From a checkpoint of a small mixture-of-experts model trained on Wikipedia.
Size: 9 layers, width 384, 56.7M parameters.
Experts: 24 experts in each of 9 layers, 2 picks a token.
Training: 283M tokens, 4785 steps.
Below are experts of layer 2 (counted from 0) of a mixture-of-experts language model. Rows are named router (the router's row for the expert), gate (a neuron's input weights, with its number), up (a neuron's input weights, with its number) and show model dimensions 128-255. Each number is 128 + 24 x the weight over its row's rms, rounded and kept within 0 to 255.
After each expert's rows: "mostly gets" lists some tokens that are sent to it at least half of the time. This comes from a sample of Wikipedia text that the model never trained on.

# expert 15
router [111 143 164 128 150 128 134 100 128 108  77 145 149 173 141  91 116 126 134 129 131  87 152 120 139 132 105 143 111 153 130 150 134 156 126  89  93 146 107 131 106 132 146 120 110 120 120 125 167 149 115 186  61  90 135  98 151 143  94 147 110 101 107 163 139 119 183 137 145 125 163 118  98 118  53 135  81 114 136 136 152 147 159 113 151 147 116 126 124  79 183 137 135 139 132 115 145 113 121 194 154 126 174 146 155 155 148 117 161 114 124 140 127 147  75 121 131 172  87 113 105  88 116 113  88 149 123 117]
gate0 [143 111 147  92 108 146 149  98 120 145 116 131 129 176 141  91  84  95 130 104 129 151 118 126 145 146 133  71  89 121 167 146 160 131 139 110 135 128 103 134 149 153 141  83 140 135 134 141 129 121 148 114 100 147 176 114 151 163  90 137 118 119 138 140 133 140  97 111 216 152 131 135  97 103 129 104  98 122 143 109 187 124 145  96 141  96  93 141 165 118 114 121 133 130  88 112 113 117 134 123 143 118 136 194 123 137 107 123 124 102 151 142 106 112  97 119 102 162 162 153 136  98 100 149 110  90 133 113]
up0 [121 119 139 138 124 111  90 136 128 161 136 129 116 153 156 128 171 143 150 127  84 120  58 138 159  99 128 148 115 101 172 148 158 105  90 139 126 110  89 139 154 149 135  98 121 123 126 160 121 130 182 112 169 142 127 123 107 108 119 124 125  82 113 127  99 107  95 166 124 106  83 129 114 106  85 125 112  75 145 127 117 125  92  88 142 145 118 148 146 133 129 131 137 106 148 118 134 116 106 115 144 138  90 150 128 140 124 114 137 147 161  72 134  92 120 145 105 138 173 103 103 136 135 136 160  91 133 154]
gate1 [147 112 137 118 120 118  99 128 112 160  89 153 137 120 145 128 100 140  92 137 115 167 158  90 140 104 115 150 119 152 131 110 112 135 110 145 124 122  89 126 152 151  93 127 124 111 121  95 101 127 161 175 135 127 152 129 119 104  88 141 142 117 108  91 164 108 108 115 137 149 109 103 132 125 131 114 107 103 102 135 164 131 152 137 145 127 146 103 139 103  99 119 178  65 126 151 153 131 118 139 132 137 116 122 168 119  84 125 172 154 140 145 100 142 175 167 115 150 132 133 114 126 136 155  83 166  85  98]
up1 [130 131 132 114 137 143 137 117 129 133 122 131 162 108 125  91 140 119 156 101 113  94 118 158 129 168 107  94 154 148  87 118 157 131 130  90 101 163 177 114 104 115 165 120 138 134 121 160 141 102 123 108 123 131 127 104 150 147 156 134 145 159 133 183  98 104 154 130 150 144 139 146 104 132 131 157 124 160 157 118 139  94 130 101 147 107 151 143 148 144 162 108 105 170 150  86 125 116 130 155 121 152 133 180 126 139 165 140 125 107  98 138 115 106  89  86 129 143 103  89 108 113 114 113 173 138 152  99]
gate2 [134  83 168 131 139  94 121 174 163 132 127 106  99 119 143 178 131  92 110 176 129 118 106 138  83 125  96 129 115 144 146 138  94 141 145 145 141 115 107 158 129 123 126 119 104 143 151 119  99 125 110  93 148 129  75 130 135 108 112  84 113 122 113 125 139 138  90 170 137  86  94 152 108 144 147  92 159 107 150 116 118 119 147 120 128 160  84 130 137 138  90 143  96 130 107 142 132 167 107 109 134 133 131 122 107 125 158 157 130 144 168 145 107 118 127 136 154  62 168 192 131 133 149 156 178  88 123 149]
up2 [ 96 104 104 169 155 105 119 126 129 129 115 141 130 160 173 129 132  84  83 127  94 135 135 102 107 173 146 137 114 157 116 161  94 113 128 134  88 132 142 131 155 167 133 139  91 113 146 127 132 165 153 157 158 135 154 117 114  98 113  65 141 128 127 132  93 152 118 135 138  87 107 114 131 120 115 117  85  89 152 131 159  98 125 108 102 171 130  93 177 143 156 118 113 148 152 133 142 106 140  83 147 166 126 175  97 183 141 150 126 104 113 126 118 124 147 128 122 112 135 144 111  97 142 103 189  83 137 120]
gate3 [114 162 115 117 161 152 156 128 181 106 118 114 113 141  77 109 127 125 148 146 117 100 164 107 137 121 104 111  78  98 111 133 121 162 128 142 123 140 158 104 143 143 148 149 116 113 132  75 118 142 165 132 107 135 132 132 158 136 142 113 147 124  45 130 163 137 155 137 125 146 101 150 121 153 130 111 135  95 138 117 178 105 143  88 129 115 137 135 155 139  98 116 110 130 117 140 101  90 152 165 122 102 157 128 103 120 130 123 101 127  84 146 162 118 161  85  74 111 119 118 147 146 175 131 122 125 117 118]
up3 [128  89 106 119 124 158 138 159 128  80 143 136  96  92 124 107  97 134 104 133 104 111 154 122  99 112 129 104 112 109 141 147 100 125 131 135 134 120 106 124 155  93 124 103 160 107 109 155  90 132 121 110 144 182 131 107 137 152 118 108 136 149  87 145 148  93  82 169 114 142  97 115 126 130 156 107 125 102 113 174  96 152 151 153 109 149 109 151 104 110 129 149 120 144 149 173 142 150 148 158 149 141 133  92 139 115 107 168 107 141 142  95 136 163 146  93  77 134 155 156 113 159 109 168 171  82 124 127]
mostly gets: " studio", " Albums", " aired", " Jeff", " episode", ".m"

# expert 9
router [106 143 194 114 160 158 141 117 130 122 106 154 116 130 120  96  92 153 109 120  89 127 173  83 157 137 132 104 129 155 158  75 175 146 153  95 120 157 172 175 104 155 134 160 120 136 120 139 141 126 126 136 103  99 146 108 150 170 129 139 150 131 136 139 130 120 147 108 142 139 141 111  97 147 141 152 101 140 148 104 140 101 153 122 141 117 132 147 143  87 150 121 154 185 107 106 133 105 138 138 150 122 155 151 129 136 134 120 114 117 100 142 112 124 132 103 153 159 115 106 115  76 123  95 109 135 104 132]
gate0 [136 150 128  64 104 126 144 126 134 123 111  86 138 121 120 104 147 121 124 134 152 150 139 135 142 168 102 174 167 138 124 142 181 155 120 100 107 110 124 105 108  98 166 136 134 108 167 108 162 132  93  96 126 144 147 134 160 104 130 107 143 147 154 127 135 154 132 168 113 158 131 178 125 149 122 131 132 144 117 132  81 120  99 132 129 113 138 133 134 126 128 163 124 159 118 111 146 146 158 139 110 117 113  93 141 111 125 136 115 152  83 140 117 116 105  96 187 105 144 118  82 132 120 103 135 117 145 122]
up0 [125  82 130 155 105 141 141 122 168 154 139 136 101 152 136 162 138 109 169 161 106 134 103 173 139 113 153  93 125 131 149  94  98 110 110 130 129 116 140 135 141 119 152 105 151 170 156 107 104 148 148 130 153 150 103 133  59 125 140  95 146 136 120 125 107 130 102 121 144 135 154 132 115 114 124  79 137 118 168 130 132 151 159  98 122 136 139 110 127 144 156 109 139 129 131 131  91 128 100  94 130 116 152 149 151 106 133 175 145 100 171 134 111 161 158 169 114 129 115 149 176 135 140 196 138 119 126 102]
gate1 [130 165 177 132 119 152 111 122  92 139 124 160 140 142 102 115 142 113 140  92 155 132 122 152 113 146 151 144  99 156 153 109 131 151 134 138 136 102 121 132 139 118 153 145  91 148 155  92 155 135 133 139 136 151 173  71 111 208 134 146 132 103 184 113  81 133 131 138 163 123 160 179 128 104 134 116  48 117 141 133 126 136 148  97 162 122 108 148 114 129 148 114 124 133 119 102 141 158 134 109 126 109 133 126 141 144  91 155 120 122 116 131 134  99 137 158 132 145 133  90 153 123 198 156 127  77 110 153]
up1 [117  87 139 113 130 124 146 130 126 115 151 133 142 128 141 168 109 117 116 164 106 151 129 104 148 104 151 100 174 144 126 106  98 133 124 157 128 163 174 148 125 112  92 122 127  75  94 188 125 161 127 117 183 151 100 149 100  43 152 119 170 123  80 114 125  77 142 125 132 130 101  88 141  91 110 117 176 160 107 146  97 123 141 123 149 120 133 133 128 147 125 144 147  77 102 103 145 126 141 122 102 112 100 111 104 131 129 113 154 154 129 166  99  91 153 161  92 112 112 140 160 143 143 142 143 143 108 150]
gate2 [161 131 140 101  82 146  77 143 119  91 129 160 107 118 133 120 150 112 163 146 117 127 129  64 165 131 146 131 121 150 126 105 143 109 169 146 135 116 124 152 125 127 116 141 158 121 115 143 119 171  98 134 112 136 148 143 119 164 160 139 165 145 109 189 117 152 137 128 138 145 120 120 150 118 160 131 101 115 138  75 129 125 143 130 120 188  97  99 102 107 119 115 133 164  96  92 146 128 120  90 121 111 124 127 115 143 138 112 132 154 145 126 138  57 161 145  99 124 166 107 135 143  99  85 145  86  81 130]
up2 [144 133 138 104  87 143 118 126 101 136 117 106 148 116 120 139 167 132 169 139 127 110  93  93 112 146 123 107  87 155 135 138 175 107 151 132 135 133  87 140 142 120 136 144 128 135 107 129 104 109 124 148 108 125 105  94 131 134 149 137 187 183 111 164 166 147 113 123 139 144  78 117 117 175 140 166 116 124 147  82  98 109 126 144 157 128 122 113 130 146 154 109 130 178 113 110 144 114 110 126 146 157 100  96  77 114 135 112 110 149 114 127 114 116 141 115  76 107 177  80 140 136  77  94 151 135 102 128]
gate3 [101 120 164 122 104 146 118  99 113 157 117 123 115 123 129 103 110 110  86  96 127  99 196 145 122 171 194 154 114 105 147 107 174 148 128 125 161 122 158 131  95 127 143 125 138 139 151 147 160 119 141  79 135 157 100 111 161 151 158  90 112  94 122 102  76  69 142 137 130 125 158 140 114 129 141 169 104 128 110 161 119 101 137  91 140  99 135 160 133 103  71 135 118 150 139 148 129 105 140 124 147 137 138  81 130 131 128 111 112 151  91  90 121  89 111 108 183 122 148 127 109 105 133 110 123 156 107 155]
up3 [137 142  97 172 155 119 147 135 147  95 165 135 126 132 116 127 136 119 148 177 113 167 106 102 140  66 125  68 158 131 118 134 135 128 120 142 110 106 194 150 146 101 104  85 155 108  87 137 108 129 142 137 137 148 153 133  82  98 141 115  98 142 119 123 126 140 113 131 130  90 155  79 131 125 130 105 173 150 119  89 127 136 134 124  96 174 130 139 133 118 138 111 115 164 132 117  95 167 162 107 136 141 148 123 118 137 114 135 110 157 128 151 121 117 136 182 111 114 117 120 160 147 111 108 109 104 149  88]
mostly gets: " federal", " presidential", " Preceded", " Labour", " vote", " review"

# expert 2
router [ 98 146 149 114 145 117 109 133 110 112  93 116 127 172 134 126  92 212 153 116  89 107 148 105 142 129  91 138 103 141 133  86 146 143 101 121  87 141 135 169 112 178 135 119  98  96 107 149 157 158 138 153 131 103 132 102 143 109 126 139 165 111  97 145 145  82 125  68 142 170 142 118  95 101  69 134  98 133 142 102 151  86 130 103 134 123 139 152 163 102 157  96 152 138 114 106 154 116 162 114 105 154 143 136 136 112 142 119 150 109 119 139 104 113 156 114 131 139 136 116  88 102  99 109 104 154  78 103]
gate0 [130 155 105 188 168 118 106  89 133 125 102 132 160 109 169 112  98 103 111 112 115 144 101 148 157 133 168 142 116 163 123 138 112 121 134 129 145 151 180 162 114 155  89 117 150 149  97 125 125  78 165 134 140 121 129  77 115 149  52 125 119 118 128 123 110 166 141 179 154 100 155 140  63  80 119 143 150  96 136 130 128 139 129  92 123 132 143 144 158 114 128 113 123 116 133 118  88 178 116 133 130 142 123 112 136 136 128 106 135 125 121 103 139 163 108 114 118 134 113 107 137 103 113 137 142 134 136 132]
up0 [132 125 123 127 137 116 130  79 162 141 153 125 121 109 163 127 114  92 150 143 128 143 107  78 148 139 155 165 120 112 127 108 115 129 165 149 110 161 116 126  92 109  73 132 120 121 106 124 111 111 168 133 123 147 131 146 114  62  97 139 116 121 172  99 119 120 135 145 118 151 145 115  92 103 144 149 139 129 116 120 139 104  96 149 106 116  97  90 168 157 126 124 127  56  98 141 105 137  80 152 118 170 141 100  96 140 154 164 129 142 128 149 161 124 135 183 144 112 114 127  97 146  98 138 163 155  91 145]
gate1 [138 137 121 179  92 134 137 118 185  90 102 108 125 124 113 124 176 107 138 173 121 133  99  94 120 106 185 126 113 121 154 138 160 140 103 182 120 141 111  89 139 131 157 107 139 127 170  98 183 125 133 132 134 123 144 113 119 114  84 154  91 151 154 112 120 158  99 140 124 109  87 117 111 116 136  86 140 118 158 119 164 125 150 144 142 166  84 113 159 108 126 138 129 138 122 181  84 135 177 115 162 151 133 132 133  92 147 158 127 132 156 128 150 164  87 125 144 119  95  83 123 142 133  95  93 110 147 130]
up1 [135 122 169 132 125 134 142 120  65 154 126 158 123 148  94 143 151 168 114 121 116 158 129 123 138 152  94 109 147 126 124 142 107 127 145 139 122  87 119 138 112 119 128 119 158 139  97 152  91 142  81 160 109 146 129 149 135 157 136 142 127 111 125 122 135  60 137  97 100 144 148 149 150 129 111 157 133 124 130 129 138 161 119 130 122 144 156 158  52 150 139 122 110 150 111  83 137 128 112 152 134  77 105 176  96 154 127 101 127 157 142  99 130 124 125 144 174 137 143 113  96 134 127 120 184 170 119 109]
gate2 [123 140 164 159 155 156 148 114 136 148  87 128 133 129 130 144  73 140 116 145 126 135 133 130  75 150  93 131  64 128 148 115 110 139 129 139  98 113 120 123 109 158  71 162  91  95  93 123 142 148 137  97 123 157 166  70 125 120 162 132 115 148 124 129 133 153  96  69 115 134  83 125 133 113  87 108 153 123 146 113 126 114 181 139 117 118 166 114 167 154 108 131 126 184 140 123  82 157 139 111 105 130 189 109 116 110 165 147  99 126 114  97 136 139 118 127 115 142 113 144 142  94 137 139 121 131 144  96]
up2 [124 127 128  93 126 121 120 111 131 137 143 104  99 154 120 170 111 181 144 111 122 142 126  93 153 136 120  90 149 124 115 125 148 114 130  85 122 138 114 162 115 133 160 118 102 126 148 105 125 143 132 140  99  82 169 142 135 113 122 164 161 162  73  88 156  73 145 132 118 160 143 120 149 109 140 141 116 134 140 138 136  95  85 102 152 110 104 121 105 165  97 102 118 105 139 134 198  89 116 103 137 151 117 152 110  99 135 110 161 132 150  98 105 133 134 109  98 121 167 133 123 164 110 115 103 178  98 137]
gate3 [ 78 127 166 133 133 136 126 114  91 107 103 143 132 114 120 126  80 110 136 136 131 105 127 121  89 130 137 113 117 174 123 130 115  85 115 114 121 141 159 125  94 155 159 156  94  79  90 116 164 129 108 128 156 139 116 117  94 111 119 131 128 143  93 104  96 121 126 135 134 169 173 135 122  83 137 126 146 151 153 149 107  78 138 100 135 155 183 116 100 142 150 114 150 138 159 117 112 113 155 128 144 148 112 128  99 111 119 118 135 121 136 128  80 131 189 134 115 148 136 131 117 156 163 129  85 133  91 111]
up3 [131 156 136  95 138 154 134 117 146 141 118 118  85 151 115 114 126 123 153 133 144 145 147 124 148 122 131 139 102 106 151 126 187 160 107 108 152 123  98 138 126  84 146 119  98 161 125 159 119 153 145 114 116 114  97 134 150 141 123 138 129 138 138 115 138 105 126 142 132 130 124 152  68 170 132 141 165 113 116 119 143 126 117 160 131  96 106 158 149 107 121 124 106 139 122 115 115 136 107 140 197 157 157 116 111 159 121 142 153 102 133 114 113  98  30  89 155 129 141 108 129 122  89  90 126 108 173 108]
mostly gets: " university", " academic", " science", " research", " scientific", " Harvard"

# expert 0
router [126 147 148 135 139 136 174 102 139 107  86 134 130 144 134 109 110 173 111 108 102 109 152 119 130 121  93 104  98 147 140 130 124 163 112 115  84 154 123 137 121 138 143  80 117 138  93 146 185 168 134 151 105 130 154  88 143 136 110 152 151 108 121 144 151 140 187  91 149 143 143  99 103 121  20 156 120 105 153 113 155 118 141 120 139 140 153 171 125 118 132  90 141 120 117 109 130  97 154 169 154 138 147 149 156 143 159 113 137 100 111 140 130 118  89 125 135 150 118  99 120  71 106 112 109 138 115  92]
gate0 [117 102 121 111 153  93 130 104 103 166  70 140  87 152 110 167 152 139 106 125 121 102 124  88 138 145 101 165 105 110  92 127 105 127  99 145 152 156 119 134 110 111 117 133  97 143 148 124 178 129  99 101 156  88  96 126 127 137 139 155 106 142 118 128 103 114 108 122 134 131 133 149 133 116 115 119 218 139 140 130 103  79 103 111 102 117 104 137  99 130 113 144 130 100 118 183 134 125 172  98 142 113  86 126 114 133 140  79 123  68 158 116  92 143 130 160 153 118 153 127 142 102  92 156 113 181 107 126]
up0 [119 132 137 111 123 127 119 114 113 104 149 131 141  95  88  93  89  97 170 102 117 102 161 118 128 131 124 128 135 132 181 148 144 130 129  83  99 111 154 143 111 108 136  97 185  84 160 154 140 122 117 153 112 124 114 170 164 128 141 126 182 113 111 138 127 114 160 116 161 197  96 156 126  81 126 125  71 137 114 107 125 111 156 118 126 127 117 131 162 120 148 156 116 112 140 116 127 153 127 144 113 121 153 141 153 134 134 122 113 157 140 107 118 101 126 151 132 149 101 151 116 142 153 103 118 132 157 128]
gate1 [ 78 145 164 137 136 165 143  90 110 117 110 141 143 142 143 120 132 129 134 129 107 117 125 117 151 178 125 133 125 156 133 117 128 145 121 118 117 154 143 156  95 143 153 105 101 120  96 177 157 163 125 176 130 105 141 111 155 144 105 157 147  99 124 155 122  95 143 118 146 161 127 125  96 134 100 166 124 139 136 128 137  95 127 130 134 122 131 150 119  78 145 132 148 117 130 119 121 132 168 151 133 160 143 184 122 155 149 116 170 126 107 121 103  89 103  99 162 154 115 131 104 101 107 111 134 111 109 113]
up1 [ 99  81 107 157 103  78 124 135 127  97 124 107 161 112 111 190 145 133 108 167 145 120 101 150  94 123 129 139 150 155  97 165  96 117 134 141 131  93  84 114 153 128 132  89 130 128 112 141 140 134 159 110 166 156 127 150 116 122  76 112 152 152 129 132 108 164 134 133 118 106 106 124 164 129 129 111 161  91  87 154 127 162  95 158  75 149 118 135  98 115  96 144 147  82 151 141 114 124 138  94 110 129 140 131 106 129 108 140  89 112 109 116 148 145 110 138 143 101 161 146 176 155 157 135 149 129 149 125]
gate2 [105 179 141 130 143 156 174 119 139 152  99 107 137 144 167 147 104 164  68 127 116 103 152 140 132 147 131 127 104 103 137 132 120 117 114 144 117 163  96 124 113 134 121 178 103 147 116  73 180 107 146 147 156 128 134  97 131 138 141 106 137 108 132 110 153  96 132 156 144 138  85 162 113 124 143 124 122 131 143 163 122 124 137 156  88 146 141 149 124 106 175 122 110 132 163 120 125 106 134 146 147 141 119 149 152 146 134 142 121 136 135  99 138 133 132  85 170 141  71  90 112 143 133 144 186 158 133 135]
up2 [123 111 119 144 112 136 151 118 137 131 158 122 151 102 181 155 130 137  86 120 146 108 100 125 101  93 118 116 141  77 114 146 130 111 156 175 160 128 126 101 136 106 108 149  98 138 191 113 162 144 129 133 153  98 161 135 129 128 166  61 119 141 143 140 119 100  81 121 105 132  92 154 121 125 124 116 163 108 176 140 140 143 131 189 113 135 136 114 121 165 126 150 111 109 150 115 116  98 141  93 139 134 110 131 163 121 116 158  98 147 151 113 134 140 137 140 126 112  87 138 152 135 112 123 161 155 142 131]
gate3 [135 110 169  74 128 154 159 115 126 170 152 158 124 152 136 124 131 120 120 149 128 158 123 145 138 146 120 111 136 178 134  94  90 138 103 139 126 123 146 148  94 100 158 128 138 137 125 132 157  96  96 114 108  89 112 114  98 142 121 108 177 151 142 143 185 139 118 142 207 135 108  97 155 122  99 121 113 113 116 109 156 131 153 137  89 148 151 152 140 128 122  58 109 131 131  99 153 162 130 149 122 118 108 145 150 141 132 133 141 101 128 132 131  85 141 143 116 126 128 123 112 119 117 173 163 137 147 113]
up3 [151 135 120 139 104 169 107 140 133 130 124 104 148  91  77 108 139 127 156 129 136 114  99  93 156 149 160 110 107 113 129 125 139 152 114 116 117 158 133  93 128 121  69 127  98 116 115 125 124 115 143 151 122 147 147 116 116 156 110 130 118 103 115 110 134 124 129 157 111 140 186 150  93  86 172 133 160 113 176 184 114 102 107 131 145 107 117 130 137 102 136 197 125 123 173 167 115 144 116 138 165 141 148 107 111 137 134 122 122 158 128 146 133 136 144 129 126 118 118 118 109 130 119  74 100 100 136 105]
mostly gets: " Albums", "Studio", " Label", "tracks", " Recorded", "track"

# expert 16
router [107 161 132 102 166 152 123  99 121 120  75 161  93 163 116  91  91 147 134  73 118 116 141 106 161 127 118 104 125 152 141 125 162 157 101  80 114 179 147 175  76 150 131 109 124  94 101 142 137 150 110 160 110 101 114  90 160 167 158 137 171 124 118 154 140 108 135 115 131 128 126 109 100 124 101 162 107 160 127 134 126 105 125 134 173 123 145 124 137 135 133 132 139 127 120  92 156 122 129 155 151 151 145 153 112 110 144  99 152 120 121 132 112  93 102  97 153 162  80  91  81 111 124  85  88 139 100  98]
gate0 [115 118 110 105 129 118 151 129 138 111 145 101 155 127 104 106 122 154 112 103 135 110 129 125  94 141 133 109 158 149 115  96 122 138 103 113 137 178 148 113 111 143 139 106 155  97  94 186 154  89 149 141 130 102 105 106 135 130 116  93 167 132 150  94 195 154 140 151 106 106 131 135 121 125  93 124 129  97 113 135 163 127 133 146 193 108 163  98 194 114 171 108 171 132 129 172 157 136 135  91 139 123 136 150 146 141 186  92 121 150 136 145 140 140 110 128 147 164 101 124  82 156 125 110 113 145 141 119]
up0 [139 112 139 138 122 134 160 170 110 120 172  83 122 118 128 123 140 153 126 126 131 151 105 122 123 110 144 104 185  94 112 118 133 150 125  66 150 131 126 130 109 111 137 112 134 108 115 187 140 115 173 116 156 135 128 110 128 173 141  95 161 137 137 103 180 142 132 157 104 111 112 146 129 139 127 103 140 109 121 130 124  99 110 155 169 128 140 132 119 156 149 140 118 116 157 184 130 151 145  66 148 150 105 125 157  92 163 123  91 165 115 155 107 142 148 135 153 141 139 137 102 203 125 118 138 120 141 134]
gate1 [120 159 141  97  76 130 135 112 129 151 127 195 101 126 124 130 129 116  55 104 127 117 117 114 142 125 162 131 176 161 151 142 122 141 127  91 117 151 125 145 100  98 147 156 115 140 114 134 111 123 170 140 152  87 115 148 130 112 140 138 152  96 132 153  86 111 133 175 130 138 102 154  93 107 150 156  82 147 128 123 127  80 104 122 129 143 125 134 109 104 155 142  90 117 111  85 135 122 147 112 107 130 138 130 154 127 130  99 128 129  93 124 160 100 140 152 177 126 132 123 134 116 118 111 126 151 137 131]
up1 [115 106 135 118  94 104 138 122 149 172 152 150 112 136 115 111 133 125 144 125 107 148 110 144 130 144 108 163 172 102 149  96 118 179 119 129 126 133 123 147 125 123 153 156 135 119  77 168 142 111 134 150 138  87 161 116 115 121 127 119 122 137 109 140 138 146 134 123 172 147 134 134 130 102 150 135 110 162 142 125 144 113 100  96 105 138 107 164 145 102 132  88 108 147 124 107 163 104 127 134  80 108 172 133 109 171 109 122 123 144  91 105 127 103 194 105 151 138 137 152 104  71  53 110 143  91 127 115]
gate2 [116 101 117 122 161 114 141  96 131 115 124 118 123 117 115  81 132 160 175 103 135 155  89 112 126 135 117 145 113 129 146 129 109 181  85  68 141 163 112 153 111 138 177 109 177 105 108 125 113 150 143 136 115 103 122 120 131 165 175 139 136 136  99 164 147 119 117 135 122 121 167 140 126 108 127 140 131 165 129 143 149 111 144 127 174 154 169 144 150 118 147  97 109 125 133  95 149 131  84 151 145 150 114 136 111 135 154 122 150 131 117 143 146  69 113 116 168 144 103 139  94 140  92  95 138 118 106 113]
up2 [141 116  82 122 141  88 148 144 143 126 129 120 135  92 157 105 108 156 143 133 191 149 102 150 119  91 117 148 156  96 138 117  86 166  75  77 170 149  98 161 139 129 143  86 159  85 126 154 114 144 124 106 130 106 126 108 128 156 174 111 128 143 133 187 124 100 102 111 125 150 138 113 113 103 151 158 125 138 110 141 121 116 113 114 179 157 154 122 108 134 121 113 131  91 143 133 166 129  90 140 135 170 112 117 124 107 142 148 120 134 154 103 135  92 111 106 170 124  94 118 144 170  90  60 122 103 132 134]
gate3 [132  91 116 121 129 138 143 159 135 126  99 128 128  97 115 130 104 122 144 127 134  98 120 165 105 116 113 201 109 134 175 119 158 133 115 141 101 136 131 148  65 141 108 152 133 102 118 110 145 125 117 147 128 132 159  86 143  98 151 108 134 123  72 146 120 123 144 119 129 120 131 160  98 125  81 166 143 183 131 136 103 144  99 120 148 162 115 135 179 117  88 134 133 130 153  81 149 127 131 149  67 119 122 162 156 125 156 140 143 118 151 152 129 103  93 128 120 146 156 136  83 101  91 129 132 113 117 128]
up3 [148 122 134 101 151 109 153 111 101 128 141  96 127 122 106 133 108 109 122 154 153  98 100 186 113 165 119 192 128 117 129 150 128  80 140 172 142 102 128  90 144 118 141 186 134 119 127  87 143 139 107 117 128  67 125 117 115 123 144 129 125 112 113 140 142 160 150 160 130  81  86 209 151 109 114 190 116 113 131 114 155 154 124 110 128 147 102 120 151 115 138 146 147 108 115 152 159 159  92 132 131 122 120 125 169 127 156 117 145 122 200 127 140 112 113 117  94 158 115 132  97  98 106 140 161 127 107 103]
mostly gets: "′", " Succeeded", "|---|---|---|---|---|---|\n", "°", " MPC", " ·"

# expert 19
router [123 135 137 121 175 121 108 123  96 100 108 143  94 132 133 133 102 131 126 121 127 122 153 120 158 133 132  84 111 135 153 120 143 160  82 118  66 135 156 156 100 176 150  68 118 143 109 135 139 159 124 143 100 145 128 119 143 147 130 160 117 113 110 153 128 116 135  86 140 132 128  91  96  85 105 148 109 139 176 140 150  65 137 110 130 107 143 146 155 119 141  82 124 136 107 125 168 108 138 139 150 140 150 169 159 149 145 102 124  94 120 145 130 112 109 101 129 135  94 127 116 138 127 108 119 144 132 108]
gate0 [102 108 132 126 169 128 139 121 100 137 124 160 137  86 130 148 108 124 113 133 133 127 111 190 111 139 129 102 144 114 103 163 151 101 144 131 132 115 147 141 135 117  98 177 114 142 143  67 182 111 159 136  95 123 131 173 142 170 139 117 129 160 115  96 126 172 116 112 115  74 151 114 151  96 139 121 144 126 115  91 103 110 137 173  95 133  86 142 105 113  87  96  95 117 127 133 129 114 152 151 107 104 117 122 118 142 119  98 161 158 157 115 141 149  75 130 133  77 114 147 132 132 117 116 139  65 127 183]
up0 [ 93 160 130 100 120 140 118 107 145 120 104 129 135 139 104 107 152 177 159 109 121 170 144 164 125 132 127 139 105 186 114 140 103 159 125 104 145 138 151 148 133 126 152 135 129 124 105 132 131 126 120  97 105 122 130 120  97 114 113 125 121 139 146  94 116 168 130 154 135 103 143  95 108 132 148 122 160 110 104 129 136 116 125 172 144 148 134 145 139 119  99  93 146 110 148 145 118 118 179 173 110 130 135 119 134 161  99 152 114 105 157 142  99 145 149  83 116 130 115 126 118 123 156 135 116 112 138 191]
gate1 [102 141 107 134 163 172 131 133 127 164 135 120 110 142 149 134 153 141 157  90 136 139 140 117 166 130 143 116  96 155 133 159 130 125 113 109 135 140 118 116 147 116 122 158 137  92 129 133  55 111 178 113  88 100  73 145  83 129 123 138 104 110 135  75  68 133 142 190 103  94 123 145 142  75 116 159 131 114 134 189 124 147 119 147  96 133 141 117 117 111 141 119 166 121 106  96 147 116  99 105 139 127 109 113 113 113 125 143 123 105 128 129 114 141 134 128 140 144 132 143 147 151 118 124 142 178 125  82]
up1 [110  94  98 136 173 116 111 181 171 176 114 111 105 130 139 139 150  93 146 139  93 116 128 160 138 117 121  87  91 120 117 167 124 163 123 109  99  91 107 148 133 130 152 121 140 147 118 122  97 117 187  80 153 130  73 130 129 119 125 121  68 134 139 122 103  99 158 135 124 103  82 128 140 106 131 105 142 120 126 156 121 112 121 127 103 141 127 113 120 134 117 112  92 114 105 142  88 135 110 118  97 138 113 159 104  84 133 148  91 122 158 131 115 170 109 114 132 123 163 132 142 159 112 133 167 163 168 166]
gate2 [150 143 179 167 138 115 130  85 143  87 120 130 127 144 151 106 126 147 122 115 144 149  99 100 111 132 136 115 110 145 106  96 130  98 150 114 100 125 120 116  72 170 137 103 126 174 155 142 143 139 175 181 145 112  81 118 129 121  89 141 119 148 111 122 117 108 147 131 123 123 139 129  71 128 133 116 143  92 146 124  92 124 172 151  74 120 114  88 126 122 148 152 131 140 111 121 121  75 130 114 110 135  96 152 153 109 157 125 118  81 152 152 161 118 139 147 114 139  95  70 111 166 147 114 136 174 127 162]
up2 [ 96 160 100  62 137 118 124 107 132  78 142 117 173 153 116 125 112 114 152 134  66 104 136 120 186 132 111 167 155 116 160 125 133  98  89 126 134 130 155 164 149 104 100 203 144  95  96 158 158 122  76 118 131 127 126 121 186 162 170  77 148 113 120 131 136 116 160 107 147 142 148 146 156 142 115 170 108 148 101 148 143 177 102 134 174 104 135 123 113 135 117  85 135 117 133 140 123 145 142 161 114 160 160 127 119 128 119 146 167 173 131 119 118 122 124  76 144 134 124 126 122  92 108 114 128 116 140 122]
gate3 [145 118 128 142 171 120 109 131 137 115 141 128  99 144 121 141 140 185 104 132 102 122 114 111 106  92 109  60 172  98  95  95 142 127 146 131 156 102 128 106 114 148 127 106 102 128 139  90 102 107 154  98 145 153 149 136  85 121 136 150  69 129  99  88 106 147 112 117 128 124 124 135 142 104 123  95 142  93 129 124 121  93 124  97 132 154  89 139 143 123 121 109  70 133 133 144  93  92 138 120  60 108 108 121  90 132  96 118 156 113 140 113 146 129 143 102 177 122 144 120 169 138  98 134 130 129 147 108]
up3 [123 159  65 137 110 148 147 142 155  66 143 131 137 127 153 115 135 174 118 142 137 145 111 132 158 115 174  95 147 140 121 113  79 102 134 141  85 152 127 117  86 185 115  97 117 104 125 120 178 150 114 112  97  74 131 161 126 120 140 184 166 141 176  75 142 120 138 123  99 117  59  92 124 125 137 139 124 115 100 107 155 109  70 142  94 110 122 120 151 170 132 131 130 152 153 137 156 126 128  95 141 162  99 132 112 121 150 135 146 145 153 133  99 127 140 173 116 101 145 127 133 123 129 103 136 109 111 162]
mostly gets: " ft", " п", " Spacewatch", " micro", " Pseud", " Kitt"